Weights of a small mixture-of-experts language model, trained from scratch on English Wikipedia: 32 GeGLU neurons an expert.
Below are experts of layer 6 (counted from 0) of a mixture-of-experts language model. Rows are named router (the router's row for the expert), gate (a neuron's input weights, with its number), up (a neuron's input weights, with its number) and show model dimensions 0-127. Each number is 128 + 32 x the weight over its row's rms, rounded and kept within 0 to 255. Numbers have three digits each.
After each expert's rows: a language model's description of what the expert responds to. This comes from a sample of Wikipedia text that the model never trained on.

# expert 25
router:147075186146156103105091154125079160096155168165122096158158104084088103116097158157159095119112153118107159107101084103115168171255115087160097161164151093152143108173110120092167128146105160147092110148177148109160122097108100100112108158150153148087165104160105104110111085162095163169099166158107105140094088164091157102110156135103081156171156158095152104178097099101161107098159
gate0:163129115159116111157058095068134118056115125163108082149139151120149107141080102120147149106164081142202170143114114104156126134129103114148084105160175130097147167158176138124134158165112066160124128154075110189201143114141095067139139137090133123153205080166144072119143117167087137165131115080114123153081134167133150172158123137124130166159142146135109097101149105090116194162204
up0:119063154135131094095155124170098174175146166113153158084113113174105130138121127099113137145062131153112142120151164128063153073056116062102138138093097108164135100215071127090116071147165123125158105124120120083079102140073170187137145157149144133117137121085158184176130157142155102151100149131118140113149087079152129158106130092087130120096131132100216113172083163146127090123091
gate1:165076078136100147131092099138110181143147167178136148139153129149132167049143073097142065103101169121121120129068159107143122104141107145135128122149084150078189170135174153127115104144159107139144139158075163105110118115108093106145099142119181148158155160109104154140136131130108188125097119111070159114128159146158173220095115150077166175187156193054149138120144143186126157086110
up1:108124117153129125155112090135127089155136090155167185148153152175094174026150116149093118066119174126134115101107069159167106133169141128154153119148135148129148136161173168149115091190141155112131071136130173094088127120114136043094094109115101129205102136114113159118166170071099139133127135144120148141130142127172158205130126113102114104248142120136145119142151156175088122162121
gate2:134149125105115075106163119142134155153125117090152177149129069145095122168117126131179120110125162114124120116128078136110129203119171135175057173136153134134102123151135171067202098129102118091116088135142095119099161169137143169125156107167147177145144059150094110107084162152117096156153117139169153159134067187051129176144160114188119131094106130117158132149036124058148106143171
up2:108092113126144121137100128164133171131138105159095067173139145186075185102141119165145172159142119128190201117201185140115164156148099152129173153155083135139168165141137101165139082168110122148136096116045175134138152159094080099075144117129135161144091203100097125146129149138074199145080106125116121159155129082112141115106121134153179035131113127125153116110173132140155123108131
It responds to: Determiners, negations and conjunctions such as any, every, never, no, or, and, plus opening quotes before nicknames like Robert '"'B.

# expert 33
router:128084165149157100242083131089086156097162162156131099159154103096103099106082162169151103124103155129117156102094102114104163171090113087166093165162164081156157119154099107103170137155092152155095109157158159091157107093102097097113095170158164154110151113162105092113106082167117161155090148145101108148117085165101166099099173151097088167172162163084157091169101111101163101098160
gate0:132065133091142144188168125138071155164087146123154115100115083149173108162142150119116122108102141189067084128126103132123127104081057104158082166174144103085137144140138124095180163133196148158125188182211116145119136086136069123161092119060206149105162133185122112133115116168101122168157095186175116118167118142116083105166129111118152096078131111146102119116113125116111129134108
up0:148138091082134125125196146144098096122189107144101115139101151140087189181111154183154133089144106149145100133164071153100164107117175131195112160120176121121185178131076159108200125094146106115128138150149152124157089121108038122099063114131142155121145122142087118160124102091186133123098128138138119165156139104091046097173100118115114087120073112169155092086075128123136175165124
gate1:077127159164153160108152127059099131190120164089112130138125090211059095162180128219073130135095121093113131175152113080126150126135128105108133107121122102128137177113098144083173082177155130112136174176118180131147065142094091065196124156166127147073152119185153140119118091147171153111135144118143125181152102142124092104125163118102130138173154163147125118131159129086175163126139
up1:115065112179142122158092097145139112123114094132126142108167123107182082131097161135139136053170118113144182060162104127143137138101101162180136095081062123150115062116141156114141104116114063155124119058134074141162127185134098169066171189138130075129099177099142124082149129106124105133143180163123102128151120119084120171127109098082088132121079131143112073092192130166125084105101
gate2:123087173128149138160147153100079115120156064138121146166141118106135115175135162176101128069090142204086137101132085197169142083124084095071148147169104107090128141115062186156156114131114092110085162142080131150129095098141156175209109122088134131080144070132122139162155099140072090147115157138153149116104135090113105162111108117136046109141118160099097154137107151091100149101197
up2:127191180188123139073121157117142168163127107069111113140126158135136165145137104160130093145143136151082175159124146102142176095139175179146143120127099099186114079115196118143152174098110141092160131117151128161147124095120136131162124184106081086102092116111133112052125104084106145106086127162131162084109139063089109112112054128207056097098113170148104166181101133171111116109108
It responds to: Final suffixes and plural s closing words, plus heading markers and sentence-initial It, such as pathway-s, vision-ary, theorem-s, ==.

# expert 46
router:159080184152164101148077156095095147102161164160131101152155093091101099052099144164154088111113160127113151100101095100112157156181101104166091161162138089149149105165093108089156138156099191150093114151167150108155097097095092101123100157143164155094167088168111084089109087168097152159098156154093107163088092154095167098109170143089087160167163151094146106175103096086148090095158
gate0:126171108101165149096099173179060162170164106138125141129137064095143152194159163149110142087134135131118144237066097134154155136133084028104089146132151117136129170148135125088174153132146089141131142145137112076131165082115117097105158140198135176102163149125119079117177144156144101117124137205154183131126136130145088143117151142091141106123138087088136128166146170120142123102186
up0:136125129132141155196105160107133130184152084177075121075087158096168093142165110144147142091164185117114164190084081129077146161091072119149097134139160091086135149170235125114097087121142100096123133092137141117147162159095112176069182128104120140114064110059131146082144116071141165121168127102122126133156131165133064108122085139135179121085116102127131140144153165137118101142149
gate1:150129086143112121136087087159087158154129151115074082126138119083060124179075106157138190113212139101204121133084151116073158134131146074128109140065103131110134141113162093105054084161161141196140127126177167127127181149116157146134103079164178120155176090099142129091123120146152179169091142116071139121149139100134143110096168152116154105163152121154168103162157086093149110145144
up1:127114095101112182141140162078095168162130088109058052141083133139062093109102108130086148122151114154177143104097098163079139132114104118112100142058108128155147173127121119167137103168112110122173097107108140167157157198118135092130146103151132099156189112088124111154159089123134158165140123117148119099140118152185121101135108069145137153156179092197177158183214137186126173110111
gate2:152128118133148111187067124143090097139145150048130132128115121112102032140086090131090071022104162104081157133092107133183129091093124094138139070169202181104168141177118095187142131095123178140136145131133175145137139150116088123106105092148130114166075105130116129135103057133134167154085173135119126138138099140138115115150137136092099070115109155113180137144106105173128155110145
up2:065141175085164130130112129145080117103174142135087130088087139120131033152095093088118088046091130121144169120079137146173192147129089168151172093138134136108166193197156134135154098125125142143152079123149143131120124158142082114140079093132153116151102087185121112081118139154111170159088128104122132127117144125110162123107186173122143075102092154106179111116151112157131064057150
It responds to: Spaces and pipes before team or person names in match results and tables, and articles like a, an, another before nouns.

# expert 5
router:151078138153164113188104154122078157090158182153132099160158092097103097106085160163169091099111152085110164089104078104112166162059119097162113150161154108157165100155117111092164130162102113154097121152164157094153107106096095093101108173150174148094156111167108111094106078168107156157087144154088092166131091153083160090094171150105086162173148168094152095165084106092161097086151
gate8:141137166132112128117085149133116144177114140081160095143125080150141120145083131153140118159112152093048070124123124122117091096087125089094155166153114108107119156114126147214168152137128146165097174195119160128136138152110172082190110176127109148088071044145127104123137070190145159146110110157152109166149078184141129154125171171088080145091168060125102141187134110134119081148138
up8:162116138092140118144092144136111099166076076124178131138150099141134113185125134154124151145092155050125114124134137086105067132153112118104107110122132100080144200135134129200132162119153065117088160172106156100103189178124194120129146110145173214098132120098130084108079111165144109164155107143190145181083104114196089122143137141133167091108106092083074173158102134096118104114097
gate9:188109179129103149134142086082135077150117124139099132042111167139109161064117144162158139098167178171200162125098178088134135126159071160143122129126086161124153125145085107096154149121101106152096119060152130077176116172095104162053128154057137158158126124114086194159159075142117142117107159144131133173139130147139132097088127133111092168098069141125139088136120129119193095111108
up9:154108122090132135133164121049140160124091098084105100117100145124163103078147155082092086145157100135188144095141129144115157157167115159164117161074126149178154150094088104148056138103161083131060137138184142193149081175099163154131145117130089193150138085143173142150138111155098099141082134109122063114111114187143061187126095124112099158087139128150185158108120139173149120167109
gate10:151157139157189143149186146155140129076161152113170090111129071145048123131090123077118141148072140143079125102134121058142181126139108120160134148093057097161068180092117093173134132140134118163120093139094105118100157168166139092116114180132146156150139168148129175087139154161136129156029165139086105141161107109118128180179094115101119136092133201103164115157125124139169142152084
up10:095200125105136154092126116142143076145058143117104174098057114102139143091177108116136143122141148102137119078158133119164129130103179136114142176180170105164134116051113145109052105141174134124190110063189110108138160094081159079107073114174148105139118112134082177150134116177195160076136093103141108179173157112136109091165123169148141120123141104141095180147147135143088130113124
It responds to: Closing word pieces of proper names and titles, often foreign, before a comma or quote, e.g. Hon-ey, Quir-ino, Saida-i-ji.

# expert 18
router:125078127152154113112111140059086159094159170168150086157163091100092106111099165164159102107108159092112152097094092101119151165149105084157093156162150088159160072148098095104175139153106176146084101160161155112157097105092098087120097166146169150080174095152105091089115090174102163164085174165100109159088089172103153107103170147098098160156150155090144103163093101093170100099162
gate0:117121168165124141111101079095119134104164153169067078147173139152139132138128211122191113093104107066154035112114097120074174098090111145122093131066123076044128187134105099098145135131093131179150101157102109112140116152147100124168066127084125121151126119193087131103080133097126114139076106068114115102097074148131111069089130112113130108139100126140141113107121151105161124082103
up0:141121191085159173120170120141127158070095174122095207064119083127150069107090111115164107141136169083121121139135148087145142104158118103140128120171147157087086106119113171138198163148137102070151118172083138110187104123091110126126094145078115142114094126151078132184145108136110091064169150189118133109164147109156121119157139072089122091078091095081117072153090147119157088160139
gate1:136147181126150098094085131140106101063087149159202130099123151139123129103142136096148142156049095138101165118138106106071126132098145178161123107147100073152118114144138114073086157106134179203165150135103130135166100133099176178129125171111215148112124091128133101133106137173138121128105105162147115083057075157131119157048152070108081102121167159118100080107113178172129132119156
up1:104164155084132172085125124144109102175149092101136092145125065122211113172092151192146119165109066127128101131176136106110150104100087105114112107140125112121106155147147104151206204142090119115107165180174108056138131135131175180213096100143129151178136188167132090135142156143146083144137089124150109177134136145081139079132156179138178100135170118129093134133119112135132135103073
gate2:096114156118125078143187090098147059127109184118103182121141139155113131099088133159133130124063116151121129097135137154138144174170075093153121134122177135127130148107122174107151068110087148116068150092134176181166107117171101172175152153170201164090143099150130120151104125154107161150146100180046154083127144152130189102140137211130140153109121065146139134128154105175136187094121
up2:146144115153155177125105137128141154115087101110148130083086100136102088135122092150085204132108150147127101078114114154107083131088115131172141194137092201138117143165165125105132105142104138153139143150144126088147120162077095138127147039096157121079090049171102150132142135159116115098153160222131073070139097097159103083134111139170159121093171141159169087102096179105131090186124
It responds to: Words and digits right after in, of, and, from, or at a list start, such as Pacific Islander, MP, km, sq, ISBN.

# expert 50
router:190086152164151104100101167076089153094152177156147090160162094099106107115094150165167081116112160126111147093098093093094160164149105083156087164157148099152148114161111108103164144147112179145090114167169154092159097102104096098112110160148172152092150093153101086095098084160111149175096164159099096152080090156084173106095173136098073163167156156098154096167096100091166096096154
gate8:134152106139117040152145125097138105153150120165117126149111093133145148127165117124107160137125162129145144100119075189139088142150062063112106068178124123101139151167163148074141126129143119109081144153076096151166142125154103137202105161147171134088155104123169115159157199194121113164133167141211156169115110165147194115146187181075091114160156128171160093154127124141146090139095
up8:196164139059069120148105174080154110144114102110102135116095130081138118155111123123155143148105139143181133180065130144120118126170152104152074133081148047132119189110167143146130160135176113125138188077151144174128196112190177192197097108136179104138090113103154087193119119099135131199134129149143155107107145131125115181143189132155138143117124166131124139166103108114117156094122
gate9:144126111152132137100129149139146126167141084116134081122189067108154161124122150215124134151058161053102142145114096127098184108121112173127095146127104130050112141125048131113156151159142140117073132112120184097088083145098147075193118167161069169097137161119102145042116112107128168136107126171122175185116121073109131116140111159117130178120141138093152121125112139098181102083109
up9:150155115095153189094121107097155140178116142148102160109137119126119166107167108109140160142193163106179170150123164118097196162171096128143088109150126156135156138138154188124105173133149124125088063125081086145069139097080114078088114090108122133085130086088178078120150067189103173103122091178174114172126128178124181101106156122098136085107186188086116108123103145102120124091137
gate10:067122086118163160121136187105123147066187154155140106155143172121112091155131133063146113161141142109150160100139056119131151143139171140143204156130139132106159123158087096078154164085125145108080122100145126149157120120100094124186110150147070178119149107069133115085134120130100150206121104171161080180119048112170126100118157174192088155142110133143124147197146098100142137116160
up10:156097131138136120136174110108121116089147102101090160128123181130126181115142131129150117116124134118107106073123144161155132148105115134110166108098127125142146158072079172203100162182156102112180089084125098136157155101171142158121170135138183207123141150197136059147156055168154096131049146093118138115145170130126097121153119138113107074131194140075153185165082180195147140154116
It responds to: Pronouns and first names at the start of a clause, such as He, she, they, Steve, Harry, and election words like Candidate, Turnout.

# expert 13
router:159084169155156109195086154108085147087160174164132094153145105087102097086110159161156089120108158155120139095095088103114163158213116088162095163159143098165151096164105114098165140166105199163093105163171158097163101105102099109126107170147165144099159091144102121099109092157109164162090157158091102149105092154091154105087169146100086144162163145088150087169094100094152095099153
gate0:123139091139171128157076147126137131116106132105181130101161045125108097150152138111149138139094200073085154127149123101117109133136124082124123092143125115108124196125081099100116183171169170167152143157114095104049107125159134111065167102153158170180149168172113128110166140170078243122128179109061107144098133128125143143167139171139142112098115116109123085116127088166133108172094
up0:146186085115150150129077161130143118091143126108169115118141052144114137152151130086177134163134212087098140127156162105136100074097138092130115109102158144109077189089085100121077180136183155166131131143105104143122112101170146143073163113134125172135152133158139150106175132145100192094141170114053139146084170103117124136158095209123154117100108150141155131117151078204153118166076
gate1:134101164157143142107119155143144095164123106174119156206149142143149121121105173191170104106098064143141154166153142109124137141119056160107135105084173116088112169160130099156159116131161116161126098161188200134116126077070106123143138086105048099141131076151165082110091139088167141166112119165150078055158077058134140128101094129124165176115153134090113122174098143154104101128101
up1:130119136180154131104083124103154122180094092190082106136126146188123089103100139141148098105068080184124114132192126149119175095110088159180153119112139115144126199124162092113163088133137115140132124163158192147128138094057107123173142069151103092138140126194078124161116124104161118136167156101174067089176130087134161103113062115116192135114131100159107098156093128164085089129102
gate2:138109149132185125204136178090092123096108116108121151172156045133147074096152127130136112165143145107107134145097133118127163173125096067142158117131143127090144105167124147128140123173135108048156122123096190186091186104126127112133124154126116121124099092140106126115098082028081172133070192146186131142169137098092108110099133184132136153089158178097164148163153180133132142103173
up2:092151123115119121141151167113099131132153130151134081126170159110138166141119228147131129112120104156120175153128100127188097112159102145143092132129072150113134140152035115109132191081146087146144154114165079088115072147126136155084095124116149178127158169086138110114168154224176067139092113138165088123089071169184085100108089112144112148179105122096115130107114157100127136148063
It responds to: Content words and digits right after the, at or of in prose and sports tables, such as born, largest, approximately, '7'–4.

# expert 28
router:154092180167170083108084162115094166104151179164133090147152094090105107092099165160157093109107157116127165097084101105115164170175110105154099160171150089157141122162104122102164134150107179158100096163181159093161101100098095095129105171151172155099162101155099119094116077151083156159087159154094106162109090165094165109103170143100091154173170155090144092169090107090172091088162
gate0:110118098190151086095151110098137086106169152163214126116166098102133119061149156126108101101066179141052146102210141131137115083134097132079075072124154149142109086158086118098128107098132137130132128100157105092165137129138126178074083150146141122116104157153148129083140106115128162102083159202122140158142103132155152142097133093097104182201148122146099087143073082176136116120144
up0:148149112185128183121084130187102135174099114126169136088122124150141134111125094113175078137103154107146150133151134084126094099060148102143101141086116142084204099168068074109140158182145128071131209128126178110160126086106103187105124104097116149138160138101142105129159174102122116143109191164132132111080072146161170181071117113112157140141069110077142173186120120160129114105150
gate1:140108108138107106112085152079142160163198084116110135132130114108213125163147144134170141093115102165156103150167129120130104154119167079146119200111133094182128123166148160068126116125118098146135167175201122154111140134116123138099200151159122090166184142170177060134088071159128121179134163150164180144104188144090126149113165114158128088143149135108098174146103107105147201084146
up1:175104085113107104087109148066127170109189077159146098144124117148151157143118149155154171105147108216184133156183126134121097143121164080135076197102120100212163096120187143099123107182134113148158156148140132160111142146149119165142164170142140128153199142150149068172070102157100103153081153139152204157144133132099131140139153098153117116118145091112121164134105134070143171099160
gate2:067118141144177123114108107108118092145121149137121139119117111149080136143170117205104124148069161155120169117167149091179189154102151113145106173221143103138157160127144098159143083116137104179156146100138151096082038085057100146052063131168137127117138092097097136131149081125186064112096175136149109198159120160125163153145132153117098141121137120114131150093101139116097153149123
up2:133110193126137113189177070134158167119102141124158170135074115154157087116108124127133104076090073129140157115099062160083127149134123145097126099114101088106126095163087108081143110140123183147150113090093152115148163169138074130180086070092100083180094207142120110116086155140096144171171074156151121133169138121080148077128095092092199130147117175125101117126123125110186096146157
It responds to: Capital letters starting model codes or formula symbols (R in RB30E, L in LC50), LaTeX tokens, and blank or numeric table cells.

# expert 10
router:166079180157168100169123171129085151088156175161135095158157088098102098066090165166155086117103149128112151099099097101106158159159122101164101167159158086154165050163102111099164147157107147160092110152175148105161107111089092095118102169140161158098155105145109096108094094177108157172079145167096094162098086165097159114104159138104080150161160154088156097170094112092150090100150
gate0:139162117155136093146137114162090141084126100136103167093167120177082030098132115114118153169148117206137147090081110120150083178107083068144151110119159117188160116109159073127134114146135085124154085099144183100116188161121118107121115182132163125115129189113117156088102103115085144136138119131127139157170110159171190139095131140185164120129170185104124106190134150143153135191190
up0:149155121162125098144161088143074120089105114147125182113165138192100043075117127115128145172162110190129141081075090147150060162103083080145146102102157130179140085111152065136137105167142111130164091086106164106122171165136124144104124175108178100138117168133114165107090098124109148119121125133142170174182096159188158138104138143204166141143164177118111116152135176151137144181163
gate1:110218147143179133110075131124092068105164137138160178138079123134101119121083175186154107183076159126174067104072111099183147111153134162165120132191156123219118085119156082103136098161136150115124099143157169067134142095137110131153098141098176129110100158135152186109119138080176114130145118105178138121094183141105141108139171171117147140134171130150163135152107074139153114108126
up1:166149128145118168122113173158057123134102092113116176114090168167083111140087188135102169196144119107093068138133128099162145115160145133148176101189152106193097083130191149106136100123149184139101094176163151113131106141150115129163126165157107102144109159166100197184102128139128072127144091109161194149088149159106197156172167092138163152136158162146113140133133087159161158124167
gate2:181130062178108110141107158130116137137065144144129193145157167089117131112094113121168079088153081192112191152089125205110165136203156105135107164124127123109171110086183177148110143098125120155149086137151168128096133096106155146124109121174163085194139119114092112146106136145152158137071152217154084101152067122131117141078162082126135117120188129120130114138075139115136102122143
up2:142139135071136175141127096170088122115152138113093065203123085150155179134099139163109176174096214135128058104152117081159084103113045145138170116157155099146062166132079103157161132188123106158085129176100141171160148132146108141131154135046173163079157095156121137115141090133123094131183119105091144118110162119101102098135109167129119140127084122114156138172146121176141113126117
It responds to: Articles and possessives in prose (the, his, their), sentence openers like On and During, and mid-word pieces in names and tables.

# expert 62
router:142073108158166096152108145124084165100153178154156087152164093092095100093097152161158096104112141140114148101099092092103163157087113096169098178166158083154152081172096118094157135153114138162085095147167165103149105099088091083113104176142166150099170097156113107100103079162108159172089146140102092153082094156089157091111166154098080145170161142081145104175094086091168084097163
gate0:145134108108140114135174152117121141188145141107146096051092098154156118121101103087125099074146146151128053075096097142104219125097115120133107161143156128192114158180142145064109076104168127220079149127088085126121122089120080144132123114039145129093091126162125134125172085137133163155138112143166120165135152174106160120070120129117059099127121123157194159117093121124132120136143
up0:124120078102130134110155153108084143169150141165126067067069130125138128112077142077112094080140151151127101068105102164109216140123112151144131213096176127166149157191107141139146115136154114179056183126150112151094132101108153125156148090073133120149094118128105112130151124138149149132114144149142155135122165169092174147093089166111095173164129134172242157105102112175104134137140
gate1:151113098119086085105181143123093116098131123143133055149191098166106099140135134115087107156136124135120064174137074104149052129143143089105116131162194107114066119145058119112162074119135132130078157185138101085110107201128088116166116127150130164177092146156107172135046100117140105121147137136128201134181105091135179137125121121088142181152139092146117120083112159118180100133147
up1:134204165126207160106103127122165183123145091143096174113118158129089141100104135106090173141093144129164195145116183159092142127123136158107087131098048115149203154113175111127130175135158140136090132087119151157148128074111152090087117136135127123097189131084161080089172113114144104105112075123129123138088203147104068076101170142176147086175094158113163148141137128136095137119097
gate2:111130138130180110154118131160139116114110145091084150130162128126156126133088156170130050086147126050163110140127147110142103144177127107154181091080144135151136114157061128108161113082080099187193103119147144161124168145122110149057171108142106187179156120145131122135154117106134164168096125098041145173170091093111129173103190120138122172141076122178151097148141091121202090133153
up2:152169161122179111101087153135096132101105189063114163160095127120119146128085129170117059095157079061158136152102143110144083137202132077141128092118112146118121096135126137111162122091120083184137113122110158140167174148142112146052119130173114133170127122091169120150142152128151207147083180099051140146102115111162109186060183133153132193162119129132143132134127095148158101119173
It responds to: Pipes, hyphens, line breaks and year digits in infobox and roster lists, plus career verbs such as signed, joined, attended.

# expert 57
router:140075176166171104099080142141100160093153164164137097164150094086108088097090161165152093108107158168119155103106103108101162165089128098158110153157151108169143053162106116103161131155103196157086113148163168105156111096098094106101094168154162148093154097152107089099109095169111159172088151155087105163089077169086150098097171144104092160161159159095171100167100096091163103103148
gate8:099186092170166101135135139156145079103123127133109111125115115121143118132115136111173092167099132145172181164156135146135170092089080084103140104022124161158173142138102126157086116150135089134165121133087115179129160141134143133057116130132124141142125135119106103122134101099165133139093219092178102159151140167144174092100154125157106100219110175176174169181162097182137096111182
up8:103180085187178071126146129171137061104131153151110133123154149131136102146130122109158106179110120132166178136162126151120147083104075081092143102016141129134169119153097123147094128147154096133151123147110120155124146140137143157043104125133123139136122141100106121120144100078165126108089196103178104141170117172147168102109144112181105103202114150148192166172156105207134082112163
gate9:116113118134080073087122193075138138125154175150125147157152141156105100122131157125183095096210168107116138069098101091134123207153158170096189106107127162107099180110114124170120099045090118135105085121075107095077144123139105100114131157141126131105134152135154097094125160081146121100093134166118114122137071170168046083105118149115118151151123140161137107113089142076148127051165
up9:164172146129140151167125031190099116124071131103097126083113118108167077096129076130111123111081058123115159109151165144107178060104116066131077110134175116157149133105171112141172127164103082106151187119156181108140104147109154103173129126113118132126138151082094121119128069219107137165173139134173134155165125102094163108165109103127141109122132110151075112153172105146110137181086
gate10:117113122104186125132154172157097115176142166083142108113095121118134151148096190117108137079155219157107106124121113180092132134095108165190074140105184119151118134079165083108110186122085144183099188160168132121088122081165132155097139209134136134117108141104093084184147161132165174093125135169118127109145084170106161126133160144165139125129131076125128168206130093084141087147115
up10:061187127201121088103090175144126137129158104150088161124167093123133089085133157114141182102102136151074175122100085154158085163132092130095166128093091126120153160114136117126120109142133140062119092097080102095118149136092104121153149067127107104169200180106166121143075170124171147133170106143132171134126104132136105102086151112136159163169169140050120119079158216142142102104171
It responds to: Nouns in film, album, series and game articles after an article or and, such as film, role, debut, season, album.

# expert 19
router:159084120156171107105097150101089167086145167160117105175163087079092109112094147170155106106121146118110151099095100108112155164066125101159090173168149090148144128169113101097159134153102205152091114171176162099163112090101085100121119187141172152094150115165122117097102093168099145167095156129098099156080088155081163104094156163082105156159161144086164086174096110082159095105166
gate0:143101128183086070158152166095172118148121141108191034092073163098117128070117108108107107104179067123062133119175110108113108137111130132195085177144130074133125071102092102153130091205138116147118148120149125088104121123094103143138136171159147169141185130075130135133195124155124111156111127069127113125121029146140127146151155152183091136121109089114112147149113130163131141119133
up0:108181118140159118069142177124102133110109099125116205160167073147145035116142138117141108181085159098154103089119091163142096146157109106089111115052134159163119123129157128105135112092147185098162080107074158137168133103147094109142185097145071096147127117176107166125187170143167113165192157139105169137145161132127154153097118123071131098109112125121127063133146087052120107108147
gate1:124085143160140065116124075142206098156091136119105106113143125138076065140174137125083171124094108128141181131156158073097152184095099110123105158101059089156141111113102105087134145181095091080138124112226134118094130119139093106126156121169111082107164212169149073142142127115085117140163182139092128134136146108115142121130124107136127098072095136190126074135148115075138125155087
up1:115167108091106167140143164128059155099169121139155142139124111111202170106078133127174095141129133124105102109094102175194125092143135166142136102162186171099122176149155137174101097066136158203130129149036092130134115146115177122125123127081140164160095069093109188104088143152142146134080071112161118083135101146135116138129136148123133154177167095092124211120114120172116106089156
gate2:141165130112124115116138166140077149134124101119197115150188155168141132142180126158107108189112126136106127144131032166115106102171069114093091140121139114088077142103111113118111177196169108161137139128107155125119128149110136121182122184129139178118161122158163174172070173125093130102150067157065160143103119111108104129129202148138190173178154106132103129159132098081206140140167
up2:146086119177100115104101122154185095143164137155110136108084127129159103097067127102173164117097157136131086095161183112179116125073205115134165140124118122176169065173131125092119087139051168085093102110147119124133142108172124144060129125154136078180142147130120103059143113106163106128087212085132115129091147140122157105092107063110082119129122143135140086115070139168074111151107
It responds to: Capitalized first pieces of foreign names, song titles and infobox labels like Born, Label, Genre, as in "Saami 'Ko'dutha" or Sara 'Er'rani.

# expert 34
router:138076127146161109154094155094093151093166174172149093149168092087109105056088157174165096113098163116117160098102097107105162163073112105160095164159153083145147124157107111097161130147104123154079096160158168106158096101089090092133106171151167156097154092154114095095108094170094165160087166153089106145117081162084157091103168139104087157158156160090160099183104105087169099085152
gate0:111121150139171155121170162112145158060164160102101120134199115156124093081070141144162105159102164138088097135104139127122166104128100123113138125096172100189112090124099159110144083076140116137098093123217194160140144141170109196132123168196144125082124181144118157129132114115127180099156142183124083134101212142131163123066161130108116153130131159120143121142130049128176131089095
up0:211111111113094059112044087142104094133124109105103120131113166092081173138135137102115119142134149105128155116201160085101083131124132126148159114099099127125161093158138088174164100151098152118168212163141125183137122045107194057107124134126089087107137104095107108139195080146182157122112162145165176128118087124118147057125131097158146115119118127100140129144110122119093153178150
gate1:101080115075085134117173136141152148078170153108127099144098113126115157114114150137123045193159123118126133133149127052167146133089116102198119166144141115153150146103150100098157100147180135125155066162209161152151141083106124131100125118134137134115136153162134162158121132069113144138085116144070128187169195157119107152098117156166061155130180164083150099138098056116067096140158
up1:144139164136101170126072089146117134154138149113154173097145126120113189113140154127110157151133168093103133167108154123109101148124181074091135105174138143092097081156174075176071134157027162160050176166146099113145125140118154157142192122143110153104115136142141124130110106175084105097172145128107143054081184201162135135135161142097140090130172139147145159154115156146186126102179
gate2:137072110119099123119149130103097159120152119137110183146137094098125111132165052094150097088153126130105102157091119090057098156103120089137104091112123142106164129172140193086162113168147187111150158122112161109113186129116141096125126133105156149183176109194117153147119136131080186165153113089096130063148127136071133104146147112202110120082187191088097096123161142088147120052173
up2:112205129083170116132125144118191122124101147099099078130092126162151086089086167143032103110103120043148193115111126123166142137121100130126124168109100108146090126144130071161119147155151119085097138118134154135151055123130151178124118156110164117097095125082088112081115113150168134116101179145168092221128152154148120102133147166109128173168183128109148148144102075184120116179099
It responds to: Line-initial dashes, pipes and == heading marks in lists, infoboxes and tables, plus blank lines between paragraphs.

# expert 36
router:139079191158166106122099139036099168094148168158157101150145088087107099091090147165158101112113145131107140102108087105106171155132111092167103151156148094146150082157120113099174140157102157150083103149167150103158102098089088101112100176152171151092164088151109087097111087163094170167092153157100102147084093157097168105110152140107099148182161160087160104181083091097158088096167
gate0:109124145182151081111134087131146129070131124147127124156167142115158103160149148145099148108116121162060188147170076050124055143139075146092117138130120066128100060115093098067172185176127101091104152127177105063147131160147132143119099182140106132090132137139190132119103130155121156105145177111073190168116161151172139079168162160143167178171160123106108123131161120120119155124106
up0:103110173152180082104125107125162117068154118146126109098130149106116122156138134118090098098096126149059132151158134086133110174078093192093145127108114061094136116169088136072167160153184163079152123161147110073105080156144101151139133157105160135108152167110168079120120108140124172068144171120144230177102129167152138085140166167082155171202127115138132173133160153116112100129113
gate1:140097134175118104092076057119153128079113154186077154131199177117100138110137104155118120171133166121173110106120170053146092137115100153154140143183136067111165131147138078125151134121169117080139091152149106132134117086165141118084170094109182127071128105105141136125114111144076170151101066158160108146094096155165169137113146167159141105152073204062121108136070179123117139154129
up1:120140084093133157148128147140159097153187140107094123152105169129107103193090146125180176084132111143113121189086169182096119113044119092072157195126101139067145130081117153160127130122083105187171139176138102132151101194114173115118120126143149149166153135122101143153126099168126194118107177095059165122105201113095107125145152161132108090107116147149115159093116118092144152059129
gate2:126154080134109077115114129130113175086117136148133123150158144128111078156062144082175120104128153106089136105102087108148108155119177127109111124123141150111106178165079161168146206113151126133128104157123151119137151111085175092126049199085141111162128073069134161139160122161172175098104145139097092167187113126085126119063172102117098116127148199032133100175111142158109147105110
up2:163105129114122097191120119137091117074115107158143103135145139132106096123133104126176122080139158121120167126054091200177095133110184149167050141119119176156118119107123179220149091114143110203151157114125170148145128112105153130117074156077156073136101074128091145116175126155101177115141169153116098091154128090125087170096090122130099179128147170100079152173108118086144138094161
It responds to: Pipes, list numbers, semicolons between genres, years in tables, and past-tense verbs such as worked, went, returned after was or to.